python train.py --n_experts=64 --normalize_top_k=false --num_key_value_heads=1 --norm_eps=1e-06 --qk_norm=false --init_std_o=0.02 --init_std_up=0.0283 --lr_head=0.00575 --max_grad_norm=1.0 --decay_fraction=0.6 --max_seq_len=256 --doc_mask=true --max_steps=5356
Below are experts of layer 7 (counted from 0) of a mixture-of-experts language model. Rows are named router (the router's row for the expert) and show model dimensions 0-223. Each number is 128 + 24 x the weight over its row's rms, rounded and kept within 0 to 255.
After each expert's rows: "comes after" lists some tokens at least twice as common just before its tokens as in all text. This comes from a sample of Wikipedia text that the model never trained on. Tokens count by the router's weight.

# expert 32
router [158 145 114 158 119 120 150 167 131  91 111 100 183  83 139 117  77 131 110 125 104 116 148 158 108 158 127 152 140 109 101 136  96 106 150 131  86 142 122 101 135 113  91 134 123  96 125 168 151  91 100 112 120  82  75 149 140 106 182 164 139 145 155 129 141 116 154 119 150 135 142 118 137 123 121  88 115 167 113 131 107 108 137 108 122 110 154  98 105 144 114  83 119 160 100 157 168 122 163 154 156  98 161 144 112 181  98 130  89 148 128 128 137 141 137 133 103 118 136 145 161 121 138 133 123 140 147 154 101 152 129 106 147 119 137  95 137 123 163 112 105 139 164 126 126 126 156 123 115 104 162 149 143 143 144 147 150 173 117 125 151 108 140  96 142 158 151  95  90 111 111  84 129 115 140 102 141 123 117 156 100 164  92 140 154 112 105 181 159 151 117 138 117 102 164 162 159 162 139  89 151  77  88  97 125 127 106 149 140 121 133  98 121 118 136 160  82 143 107 119 111 141 116  99]
comes after: "\n", ")\n", ".\n\n", ";\n", ".\n", "\"\n"

# expert 1
router [137 118 116 157 165 138 115 110 182  93 121 117 123 119  74 114 111 140 140 136 196 163 125 136 147 136 133 173 154 111 116 155 116 153 106 134 133 119 152 121 142 147 100 107 117 166 135 117 118 140 134 103  83 156 136 137 118 144 155 139 146 109 148 125 137 126 142 136 171 118 156  92 130  83 139 136  94 128  91  86  92 117 150 100 112 163 145 102 136 123 131 174 100 136 157  91 142 127 122 135 111  95 169 128  97 159 118 139 100 128 114  92 166 149 143 137 127  75 147 115 149 171 146 136 115 131 109 149 163 161 123 133 152 142 119 125 116 144  84 120 102 113 142 161 139 135 152 138 122  96 135 130 123 124 170 178 121 140 129 154 146 131 147 153  84 154  98  80  69 119  79 100 111 132  92 120 170  99 132 104 104 121 134 152 124 116 121  87 173 141 122 179 107 157 104 175  92 148 132 110 158 135 148 156 143 128 117 120 109 139 120  87 119 138  80 148 169 123 126 135 135 134 145 118]
comes after: ".\n\n", "\n\n", " of", "-", " the", " in"

# expert 29
router [111 112 150 128 140 126 101 139 147 135 104 115 173  86 158 108  87 164 139 129 119 116 115  77  91 139 104  89 141 135 117 123 116 106 107 136 137 150 110 150 149 126 167 153 125 143 117 131 137 115 126 127 129 152 142 155  94 150 178 151 103 130 124 100 141  97 152 132 126 132  75 125 124 139 138  96  84 106  99 107 101  90 126  95 144  93 104 100 134 132 146 129 153  91 141 172 113  84 140 108 114 111 138 109 138 140 132 173 117 110 158 100  97  84 150 107 123 107 109 107 150  80 130 157 165 140 126 153 127 131 145 116 136 178 121  91 124 164 131  95 144 130 178 101 128 110 115  86 105 198 160 118 134 164 117 103 150 144 100 183 138 133 128 132 178 114 179 117 127 108 117 117 117 126 153 139 154 108 118 126 110 134 117  84 156 124 151 162 124 130  96 165 178 143 122 106 138 150 169 102  94 145  92 146 108 159 121 130 124 159 156 129  98 134 135 104  98 105 102 115 103 113 138 123]
comes after: " |", ";", ":", "1", " —;", "0"

# expert 35
router [114 163 144 139 137 110  95 155 128 111 120 177 127  78 127 152 120 141 148 143 123 153 106 138 121 140 159 136 103 139 142 141 158 145 126 138 121 143 165 169 156  93  89 110 132 140 117 172 172  71 125 159 121 112 118 151 151 131 184 120 142 153 104  93 134 150 141 107 157 119 121 144 126 119 122  98 138 102 113 111 135 117 108 118 151 121 123  92  99 156 119  97  97 129 149 140 104 121  83 129 113 119 105 123 140 181 140 168 112 110 131  79 114 108 132 125 106 130 141 105 161 102 157 155 147  97 127 135 145 102 148 140 136 149 154 126 147  64 137 145  88 100 138 159 152  97 137 126 108  98 142 138  45 113 100 130 110 163  67 174 139 138 152 171 151  97 146 149 145  99  89 130 112 135 134 132 148  98 108 160 121 179 122 100 150 123 127 104 121  80 111 127 142 103 143 105 105 120 135 177 143 136  93 123 123 104 132 141 103 138 178 118 154 104 149  99 123 133 131 111 117 142 115 107]
comes after: " \"", " (", "\n\n", " the", ".\n\n", "=="

# expert 49
router [127 119 135 130 140 107  93 148 151 108 138 103 116 124 127 114 128 157 110 162 114 106 107 112  99 136  99 147 169 151 104  74  94 103 123 139  89 151 167 115 145 109 158 110 123 107 133 123  83 127 121 145 163  82 164 123 106 101 158 125 138 180  65 182 128 141 172 105 141 124 126  85 114  85 119 107 151 137  74 127  90 123 118 117 134 132 145 131 109 138 156 116 172 148 122 141 140  99 133  77 108 129 146 165 148 146 135 155 152 114 160  85 130 128 149 154 112  99 125 156 137  99 139 183 129 142 140 165 123 135 113 108 133 137 128 111 153 108 145 114 137 130 147 108 140 126 149 140 139 121 157 125 108 129 125 111 133 138 107 155 136 142 133 124 127 146 138 120  82 118 132 125 158 146 109 161 117 127 162 180  57 128 126 132  93 117 141  87 128 176 104 143 105 122 134 176  68 146 157 141 122 149 127  96 130  89 119 151 123 152 124 173 157 134  90  94  95 105 146 103 160 129 145 107]
comes after: " ", " |", "|", "–", ";", "\n"

# expert 44
router [113 144  88 124 152 106 115 109 133 117 126 100 140 137 121 128 132  99 141 163 113 145 112  97 125 101  97  88 163 145 135 112 141 115  91 136  65 150 107 164 157 112  89 106 109 109 142 153  96 138 108 114 175 151 112 140 124 154 115 148 173 137 138 151 160 101 134  93 140  81 100 121  96 130 133 118 170 156 140 129 108 123 105 136 156 154 139 177 124  96 135 117 141 140 159 147 103 114 156 124 103 100  95 120  84 125 117 104  87 137 127 109 136  98 162 142 174 119 152  75 165 102 128 142 149 128 146  78 105  78 141 126 189 127 145 135 145 150  79 132 115 128 122  93 129 142 172 139 112 120 135 161 133 125 143 146 158 142  93  92 144 110 154 141 173 115 143  97 117 130 112 137 111  58 135 118 135 146 155 109 122 171 115  84 144 117 105 120 132 142 125 130 146 124 124 157 124 132 175 170 135 145 129 112 175 130 131 168 114 154 176  93  99 127 139 130 118 150 114 146 122 128 147 127]
comes after: ":", "2", "1", "3", "5", "4"

# expert 43
router [ 87 108 130 105 111 142 135  75 156  70 159 129 133  88 119 144 153 101 108 150 124 114 157 108 160 146 149 122 125  56 101 148  93 140 141 157 124 114 158 143 141 117 101 161 100 121 163 140 106 155 126 147 147 191 140  98 134 111 103 133 100  79  93 138 152 106 113 150 157 120  92 107 110 123 166 144  91 135 125 139 130 116  95 137 127 113 113 163 135  90 125  95 136 153 105 117  99 140 122 129 109 128 101 178 166 147 139 115 149 108 178 134 118 125 105 150 181 109 146 129 138 114 153 118 173 168 129  97 149 105 157 177 154 120 132 166 129 142  99  99 126 102 177 130 104 103 126 135 104 139 155  96  94 144 130 160 116 132  92 144 115 110  96 170 144 120 119 116 143 116 124 116 133 150 147 129 144 127 116 122 133 176 133  95 134 143  94 105 150 123 155 145 144 102 127 138 108 168 122 132 177 123 134 121 133  81 166 138 135 132 171 134 151 140  86 133 117 147 110  98 159 123 115 125]
comes after: ":", " of", " the", "-", "ü", " in"

# expert 52
router [121 134 120 134 143 165  79 135 127  98 114  75 158 110 127 136 137 133 127 124 133 156 123  83 147 110 158 139 115 112 154 180 108 104 116 123 126 104 147 126 124 128  79 105 176 187 158  97 109  93 128  89 110 127 103 109 132 101 132 161 145 136 141 134 127 107 115 115 164 132 129 132 128  84 149 153 141 122 128 110 149 121 178  90 163 127 117 115 105  83 125 157 155 132 148  98 125 152 158 133  99 118 118  78 111 124 128 108  65 147 109  92 156 150 119 114 165  81  94 111 132 137 115  98 135 164 157 173 148 113 158 114 161 153 119 150 108 150 121 103 147 166 143 166 156 116 148 126 139  94 125 129 101 108 141 176  85 120 129 137 129 138 132 143 152 121 131 167  95  96  84 109 118  61 163 127 170 129 153 154 108 123 114 126 138  94 114 131 150 125 114 134 163 175 157 121 113 134 152 125 146 133 132 138 141 129 145 144 146 113 147  86 139 102  84 135 123 129  95 146 146 122 136 164]
comes after: " is", "-", " a", " was", " and", " the"

# expert 45
router [106 120 129 101 141 104  88 135 130 126 106 121 128 117 137 132 130 140 146 123  77 141  85 131  98 111 108 117 170  93 156 150 148 112 110 162 127 160 145 139 139 142 117  95 109 115 143 145 152 123 129 167 155 151 145 133 131 123 146 119 125 129 131 119 173 111 137 110 147 107 133 100 109 179 137 111 140 159  92 175  59 129 140  70 143 130 114 136 142 169 152 103 126 118 121 133 120 135 132 148 137 107 120 104 144 102 116 122 144 119 186 113  91  76 168 122 131 143 122  93 139 116 146 149  96 147 179 152 143 133 155  99 116 159 102  78 103  91 100 102 125 138 157  92 170 137 125 167 120 136 128 101 118 128 148 127 158 132 124 150 160 167 111 176 158 136 143 110 137 117 119  91  84 159 145 146 154 155 155 108  96 155 107 102 164 113 143 126 152 121  86 129 134  96 107 145 107 114 173 114  80 141 124 128 129 110 138 146 143 157 171 111 103  94 146  95 117 117 111 114 165 132 177 160]
comes after: "–", ".", "See", ",", "202", "201"

# expert 13
router [160 118 143 112 117 109 113 133 143 103 106 113  82 140 147 170 139 138 132 135 136 138 122 120 124 127 104 135 154  82 121 142 130 102 151 134 115 154 127 140 136 167 136 114 158 172 101 139 125 105 120 136 123 121 167 154 149  85  86 126 104 143 141 109 168 120 139 132 153 129 174 189 124 155 132 111 136 162 116 167 151 173 100 135 161 151 146 128 139 115 113  90 121 149 117 103 117 124  79  85 142 124 111 141 110 154 114 122 120 133 114 100 159 135 137 100 140 148 163 131 161 112 142 145 104  96 140 153 134 134 124 104 117 113  88 101 107 138 134  97 115 126 111 122 184 122 115 165 111 160  88 108 140 150  97 136 111  89 152 127 154 152  87 100 107 134 161  74 158 106 170 110 134 140  85 122 125 106 136 123 133 119 149 138  94 111 113 143 152 128 196 111  87 101 101 156 126 122 142 164 116 129  89 131 154  82  98  87 114 171 141 114 114  90  88 135 154 152 171 113 101 144 175 133]
comes after: "201", ",", "202", "200", "199", "0"

# expert 23
router [144 187 136 103 103 164 115 139 131 120 110  90 146 134 131 167 132 135 150 137 127 150 103 181 108  75 144 175 102 133 131 119 154 139 125 103 131 116 112 110 122 165 106 106 101 185 118 124 113 106 118  83 107 123  86 141 143 114 132 117 113 167 137 125 149  84 139 106 155 111 145 111  99 102 106 148 106  85 138 131 143 150  88 114 161 155 113 117 121  77 164  93 131 119  95 120  98 140 177 129 143  84 146 176 149 147 103 160 133 105 107 159 106  94 146 136 127 104 144  90  74 108 116 129 139  96 134  92 181 114 113  94 110 126 166 106 154 120 120 147 121 125 100 160 134 127 138 165  98  96 139 135 176  90 121 153 121 132 105 140 158 114 122 130 123 119 110 118 131 130 123 138 103 139 118 156 113 125 144 105 116 110 127 115 129 136 127  99 122  90  80 131 163 178 143 128 138 137 120 165 127 140 135 134  80 110 154 122 137 119 134 143 165 159 150 126 154 135 185 155  77 141 127 133]
comes after: " t", " b", " ", " g", " s", " T"

# expert 56
router [140 118 142 118 104 154 144 125 143  97 109 130  70 104 125 119 130 171 123 112 178 167 128 128 114 108 116  87 148 161 120 130 108  87  97  82 153 162 106 125 158 134 154 102  96 124 105 122 113 100 131  89 106 165 139 117 120 147 113 109 160 110 118  90 103 100 139  95 132 115  77 126 148 117  96 101 133  90 148 105 116 166 115  80 130 144 116  87 124 161 179 156 154 170 106 121 119 110 156 106 151 106 100 152 159 144 100 140 117 141 133 150  84  82 140 105 114 151 136 109 143 101 121 177 120 158 130 125 135  71  96  96 159 120 162 107 165 120 109 100 144 115 152 145 123 161 142 133 117 135 148 164 123 133 141 119 153 119 100 138 169 162 143 115 127 122 109 107 136 136 133 142 157 127 140 123 112 111 141 132 154 149 151 114 145 103 145 143  94 114 107 171 139 141 169 117  98 139 129 119 100 125 114 113 136 106 119 133 120 105 144 148 158 107 158  79 141 182 173 107 110  83 140 169]
comes after: " B", " D", " R", " K", " G", " M"

# expert 63
router [131  88 140 156 107 140 102 145 139 137 139 148 134 135 169 145 126 118  98 101 123 100 111  85 100 104 129 154 153 119 112 170 141 126 129 145 141 181 127 144 110 159 122 125 108 111 137 135 112 121 154 124 138 122 173 119  80 116 127 137 124 119  95  79 140 105 138 103 125 116 124 107 115 112 150 108  89 157 106 120 139 133 138 111 175 137 140 135 108 148 150 109 121 151  68 113 145  84  97 136 118  88 134 118 125 131 172 147 150 128 167 116 104 103 157  94 131 117 175 124 156 104 160 114 155 125 159 145 116 140 145  95 172 153 148 118 148 111 101 110 133 121 143 104 129  93 139 118 102 160 180  87 135 129 145 136 124 119 100 180 157 125 135 167 167 152 129  84 113 124 128  76  68 144 156 147 131 103 159 123  84 155 112 113 115 114 139 134 170 144  92 128 106 146 107 139  92 123 160 142 149 138  92 150 130 132  97  90 119 152 132 105 120  91 100 105 103  91 161  75 154 100 119 153]
comes after: " ", " |", ".", "6", "–", "ack"

# expert 57
router [110 139 180 123  95 147 173 113 133 117 124 131 120 174 107 122 138 144 120 126 144 166  95 102 139 121 150 125 153 168  85 115 114  90  83  88 146 143 104 165 130 139 138 104 124  94 113 172 127 136 129 154 135 138 102 113 130 145 118 156 125 110 142 127 112 106 145 113  99  95  82 157 129 153 122 126  90  95 133 120 100 131 120 123 118 109 110 112  94 152 154 118 141 175 140 112  93 133 160 126 137  99 159 148 136 143 138 153  99  89 162 118 129 106 149  80 144 176 130 108 131  91 166 155 128 148 150 155 115 146 142  90 123 108 145 125 124 123 164 114 132 108 134 141  92 119 135 150 105 137 104 179 112 105 117 131 143 121  89 138 182  99 116 155 104 111 154 145 146 157 129 120  99 161 137 104 124 123 189 126 108 146 132  95 169  96 163 120  65  99 111 142 149  94 115 135 100 115 180 130 128 153 105 113 142 115 138 135 106  82 140 141 163  84 153  99 103 146 142  92 134 107 102 101]
comes after: " E", " A", " N", " H", " J", " Y"

# expert 10
router [142 137 147 156 117  96 147 132 118 139  94 117 139 169 165 137 164 151 138 149 133 112 126 122 107 126 104 112 147 139 140 142 143 117 156 134 108 146 122 105 122 153 148  84 179 155  88 149 105 122 150 129  97 108 180 158 155 122  47 119 118 159 116  86 155 130 147 134 135 114 159 155 112 124 162 102 133 158 135 189 141 159 112 117 148 105 145 128 149 142 122  96  82 135 127 153 143 142 105  94 135 125 118 118 123 109 118 103 122 123 140 108 157 155 131  89 113 128 130 134 149 123 158 115 116  63 119 120 145 139 136 113 103 128  83 103 142 125 154 112 109 131 119 136 180  91 109 144 107 166  81  96 130 151 123 129 142  79 139 135 131 147  92 130  95 117 151  59 168 105 174 139 136 117  96 155 125 114 140 127 134 101 182 136 111 118  99 144 115 129 148 116 106 104 105 143 118  71 117 148 118  93  95 115 142 116 126  81 154 152 126 131 144 119  99 119 158 141 170 120 143 164 169 123]
comes after: ",", " due", " However", "ed", ".", " result"

# expert 61
router [104 163 117 157 135 170  87 133 153 124 127 124 126 131 140 139  91 148 136 136 130 128 166 149 136  96 106 139 140 105 114 138 120  81  83  82  92 131 127 103 104 138  91 157 135 125 133 124 121 150 134 125 145 115  77 157 105 103 172 149  98 153 182 118 128  88 137 130 160  81  99 132 126 127 151 110  82 155  74  98 115 121  97  78 135 152 130 103 108  85 145 136 128 139 160 131 136 151  98 118  99 108 156 119 104 171 141 153  94 114 130 144 117 116  95 130 150 115  95  86 136 113 113 116 150 109 120 151 143 193 139  93 147 150 159  96 116  83  76 132 131 141 119 155 148 114 153 154 139 130 116 126 131 118 143 135 147 145 148 136 120 132 166 142 155 105 134 109 109 106  97  88 113 133 125 172 164 126 100 123 136  92  93 109 158 100 117  91 177 130 143 130 140 154 169 180 109 130 114 115 129 131 123 163 111 132 119  94 138 160 145 108 137 114 113 121 176 121 140 135 134 151 157 164]
comes after: " ", " (", " $", "′", "#", "°"

# expert 53
router [118 122 116 106 106 151 106 143 129 127  81 110 185 119 139 149 137 174 140 164 156 134 114 162  97 149 139 109 137 136 128 152 154 100 165 138 148 142 110 137 105 150 118 182 122 119 137 145 100 130 132 139  91 134 140 110 147 170 164 133 111 165  89 129 137 119 107 130 172 132 163 109 112 124 175 126 119  93  94 101 130  86  96 110 154 152 130 101  79 126  89 137 155 111 165  99  87 105 149  98 125 127 156 124 130 141 102 162 121 140 134 140 159 113 153 164 137 112 107 123 129 121 140 123 154 104 156 152 143 135 126 121 133 158 120  90 122 132  85 157 100 145 131 106 119  76 144 125  81  97 151 182 140 116 154  97 112 135 126 126 143  96  91 120 105 132 175 165 140 125 101 176 111 112 147 123 144 129 146 108  96 120 108  97  83 138 159 151 151 132 103 158 153 104 127 174 142 167 119 135  73 133 157  83 115 133 146 152 124 138 154 150 117 123 113 137 133 129 102 156  74 106 106 136]
comes after: " L", " l", " p", " P", "L", "l"

# expert 46
router [171 125 144 144 106  94 128 163 142  99 128 171 120  78 120 121 146 113 142 132 154 121 129 124 119 145 106 138 128 140 103  97 159 114 172 120 132 135 158  82  98 131 120 151 115 152 156 162  84 132 117  89 164 118 133 127 138 124  93 137 145 144  96 165 113 114 128 164 137 149 148 116 115 126 133 128  91 145 136 133 143 122 142 110 137 144 134 107 148  96 159 106 172 111 162 106 148 125 134 176 159 148 142 133 135 136 153 138 151 117  96 151  94 161 166  94  94 126 145 114 151 119 132 177 121  97 142 147 136 137 158 167 128 113  86 121 113 121 143 136 136  88  71 151  90 103 111 141  91 140 102  98  98 111 155 112 158 114 160 129 138 122  97  81 183 151 112  92 142 142 119 127  86 139 149 140 118 129 127 127 143 131 115 164  99 151  90 169 137 135 115 162 113 116 102 113  89 132 111 139 117 154 158 135 134  66  97 110 136 149 113 180 111  88 107 105  92 146  83 126 174 127 159 119]
comes after: " his", " he", " He", " and", " to", " who"

# expert 8
router [140 148 163 146  99 116  79 151 144  87 159 114 139 126 140 132 135 177 106 161 125 110 103 139 102  66 129 112  97  95 108 122 147 117 128 156 122 135 107 135 125 121  88 114 149 158 136 110 114 128 140 138 146  80 109 117 123 119 122 173  90 157 110 141 148 136 139 130  68 123 168 152  80 109 127 112 133 157 125 100 153 113 147 102 116 145  90 106 116 144 151 146 123 146 174  85 145 132 131 102 106  82 122 121 134 134 176 154  74 129  82 132 143 143 165 121 132 137  98 117 141 111 152  81 135 128 123 142 174 139 165 121 103 108 117 137 136 120 167 144 146 114 134  95 153  97 158 170 158 124 143 170 115 138 161 119 156 155 163 132 131  72 119 145  99  90 142 112 104 109 147 122 113  96 139 104 121 128 124 122 152 114  99 136 153 162  89 140 138 166 123 122 150 186 106 123 114  96 162 117 110 146 154 153 154 158 143 159 105 110 117 103 148 143 140 132 139 142  98 134 139 115 149 174]
comes after: " was", " a", " is", " were", " be", " been"

# expert 41
router [ 92 137 139 141 129 163 155 114 153 125 128 147 100 115 178 113 137 137 127 104 140 152 150 132 127 125 104  97 114 128 127 136 102 114 122 127 141 154 135 118 175  98 142 125 103  91 152  83 109 116 163 112 160 147 174 103 131 176 139 157 129  82 104 148 118 123 133 129 101 141 113 106 126 126 137 123 118  84 127 122 116 207  84 101 142 165 130 159 124 116 153 107 133 104 114  95 103 124 132  80 117 137 123 144 147  87 134 158 128 133 128 140 114  91 160 134 170 113 102 118 114 110 120 138 117 139 132  98 159 123 129 102 174 115 169 119  81 124 102 127 130 122 128 129  98 117 145 124 125 150  93 127 154  94 117 104 124 163 109 173 151 113 112 133 101 109  85 144 157 118  91 147  97 175 158 145 132  92 137 134 116 131 148 128 159 130 135  96 130 144 131 139 172 116 120 164 117 148 140 152  99 137 160 129 116 111 121 161 180 169 128 169 156 134 170  78 101  90 156  90  89 126 118 183]
comes after: " B", " C", " T", " G", " V", " S"

# expert 25
router [144 115  99 124 127 130 116 148 134 118  96 136 166 108 171 142 114 126 126 136 112 152  96  96 152 122 130 108  97 133 181 158 121 124 184 136 117 120 126 135 132 128 120 126  83 134 193 133 127 114 140  89 162 120 146 160 119 173 158 162 137 132 128 171 143 139 133  86 157 116 143 114 103 114 113 145 160 136 159 127 109 113 112 134 178 129 113 126  88 118 136 124 144 151 121  57 120 112 169  86  89 155 102  92  96 133 125 109 109 109 124  99 136 129 166 150 140  98 126  90 115  89 111 171 137 146 130 124 106  83 184 151 152 118 133 121 162 133 130 116 132 112  90  98 144  92 123 120 134 136 169 134 135  93  95 183 130 148 100 132 137 111 106 147 140 131 140 104 104 121 108 150 135  99 132  88 145 122 123 114  87 163 120  85 123  96 163 122 133 103 124  72 167 135 145 129 124 114 149 139 110 170 174 170 128  83 124 157 102 146 131 134 104 108 172 150 136 147 131 131 137 138 124 133]
comes after: " |", ",", ":", "born", "°N", "-"

# expert 40
router [119 144 174 137 139  77 110 171 176 130 113 116 129  97 126 121  65 120 161 122 108 149 114 110 114 124 140 124 115 100  89 114 173 103 103 109 135 131 188 101 122 165  96 149 112 109 105 154 109 165  91 111 162 144 169 124 121 135 154 137  83 150 151 117 151  89 142 102 153 121 160 130  92 122 128  95  88 153 102 164 135 116 129  95 174 123 122 102 136 120 114 133 168 108 133 145 122 116  89 133 112 128 158 147 182 153 140 159 138 102 148 128 130 117 161 120 126 124 128 124 157  94 149 169 154 140 126 127 158 151 129 148  89 149 136 127 158 131 119 113 141 104 127 126 164 139 146 126 118 175 163 141  94 110 157 126 149 119 101 155 155 108 109 166 158 137 125  83 108  96 128 108  77 142 132 141 107 122 180 111 126 127 162 110  80 139 113 109 145 128 130 174 101 140 139 138 102 150 138 118 146 163 113 130 115 101 160 140 126 134 130 115 139  89 165 112 113  96 146 119  91 120 156 166]
comes after: " ", " (", ".", " in", " In", " Preceded"

# expert 2
router [113 118 158 138 114 144 118 140 117 125 111 112 123 145 167 106 111 155 117 130 128 105 131 124  97  73  95 114 157 136 117 150  90 129  82 127 111 178 126 146 121 128 107 135 101 135  97 129 139 127 159 155 150  77 170 113 121 100 124 171 121 141 104 108 140 125 144 124  82 134 153 104 153 150 188  97 135 137 106 126 113 116 150 114 131 105  88  93 125 114 133 155 157 180 150 169 174 147 117 137  73 102  95 128 140 127 168 149  88 118 163 116  91 107 121 124 141 108 129 128 142 112 148 154 167 140 166 120 103 109 110 107 168 122 147 144 115 126 143 113 160  96 124 130 104 129 160 143 113 193 153 125 107 106 127  90 133 143 101 122 135 177 134 162 112 131 151 118 142 102 115 124 124 146 161 163 121 102 151 133 141 150 123 118 156 129 155  92 140 122 107 153 108 124 102 151 105 126 123  78  84 148 140 113 100 139 126 111 132 121 139 170 161 134 151 107 113 113  96  92  53 178 130 136]
comes after: " ", "|", " |", " |\n", ";", "\n"

# expert 39
router [142 158 125 166 111  92 155 145  99 111 122 143 132 137 152 117  96 144  63 137 129 151 111 169 109 162 122 121 147  85  80 141  84  94 125 131  77 143 168 134 122 109 100 136 103  91 121 113 162  85 114 157 126 130 140 115 177 142 152 158 120 167 160 107 139 152 152  90 144 168 137 102 122 112  83 129 118 157  87 117 103 103 150 138 118 138 128 118 123 152  81 105 133 155 146 156 126 131 155 127 121 116 110  98 103 121 129 136 109 136 155 136  92  84 125 138 162 175 128 116 167 124 136 150 144 111 147 122 116 129 135 133 109 119 124 138 159 121 123 108  97 105 143 163 107 115  97 150  77 147 155 141 154 144 151  89 149 109 141 130 127 117 165 123 138 118 155 145 124 129  97  82 179 158 111 113  95 131 140 120 114 107 135  87 131 119 105 176 119 170 125 147  91  83 138 161 107 145 123 120 111  86 122 157 153 103  83 126  85 164  98 134 100 111 140 135 110 139 121 137 126 161 156 113]
comes after: "\n", ".\n", ")\n", "1", " No", "2"

# expert 34
router [ 91  94 142 115 117 111 134 142 144 109 153 118 154  88 136 186  81 117 116 134 110 115 123  91 181 139 145 122 112 149 118 137 160 111 142 117  98 126 147 134 147 126 139 105 128  92 106 140 158 105 165 135 172 108  91 159 120 142 113 163 120 151 190 121 153 132 163 152 150  92 118 113 126 113 121  93  71 140  91 116 112 151  90 132 122  77 106  92  64 105 164 121 139 115 129 112 127 105 151 121 112 125 132 150 140 150 129 148 115 144 154 109 121 106 142 164 149  87 119 158 126 128 157 114 133 126 144 162 158 100 142 106 114 172 128  95 138 101 118  98 122 122 134 154 111  94 122 142 136 159 165 159 127  96 147  81 109 127  94 139 138 120 155 112 146 130 125  96 137 126 165 106  95 148 155 118 150 100 179 135  99 125 119 125 171 120 152 107  99 114  77 121 121 151  85 128 111 125 142 153 130 130  97 111  87 106 155 164 128 137 119 161 165 112 145 172 141 168 110 121 150 124 156 109]
comes after: " |", " T", "ri", " Lat", "amb", " one"

# expert 31
router [ 90 109 109 152 178 126 143 138 125 160 104  86 149 125 109 138 110 147 118 104 123 140 129 109  87 107 123 119 107 145 112  85 149 153 103 130 127 164 141 133 155 146  99 136 142 143 126 166 107 105 165 100 133  91 182 134 153 156 110 128 109 121 144  83 101 141 132 118 135  89 154 147 115 120 140 140 111 132 139 104 144 106 151 155  65 113 127 127 139 106 117 147 143 128 121 156 133 137 149 124 117 154  93 119 150 142 200 153 112 126 139 144 146 122 144 137 125  96 132  88 122 128 147 147 180 162 117 147  93 146 131  86 175 179 105  94 155 134 106 139 120 145  99 106 119 116 129 142 125 144 128 104 169 102 122 104 170 150 178 189 113 130 136 116 130 130 147 127 101 137 111 106  97 156 144 128 115 152 138 123  91 122 131 104 150 155 181  91 162 123  95 138  84 119  84 187 104 168 166 133 100 103  96 101 137 137 130 166 128 143 149 161 121  91 130  89 110 129 117 129 133 135 114 119]
comes after: " |", "|", "%", ";", " ±", " Total"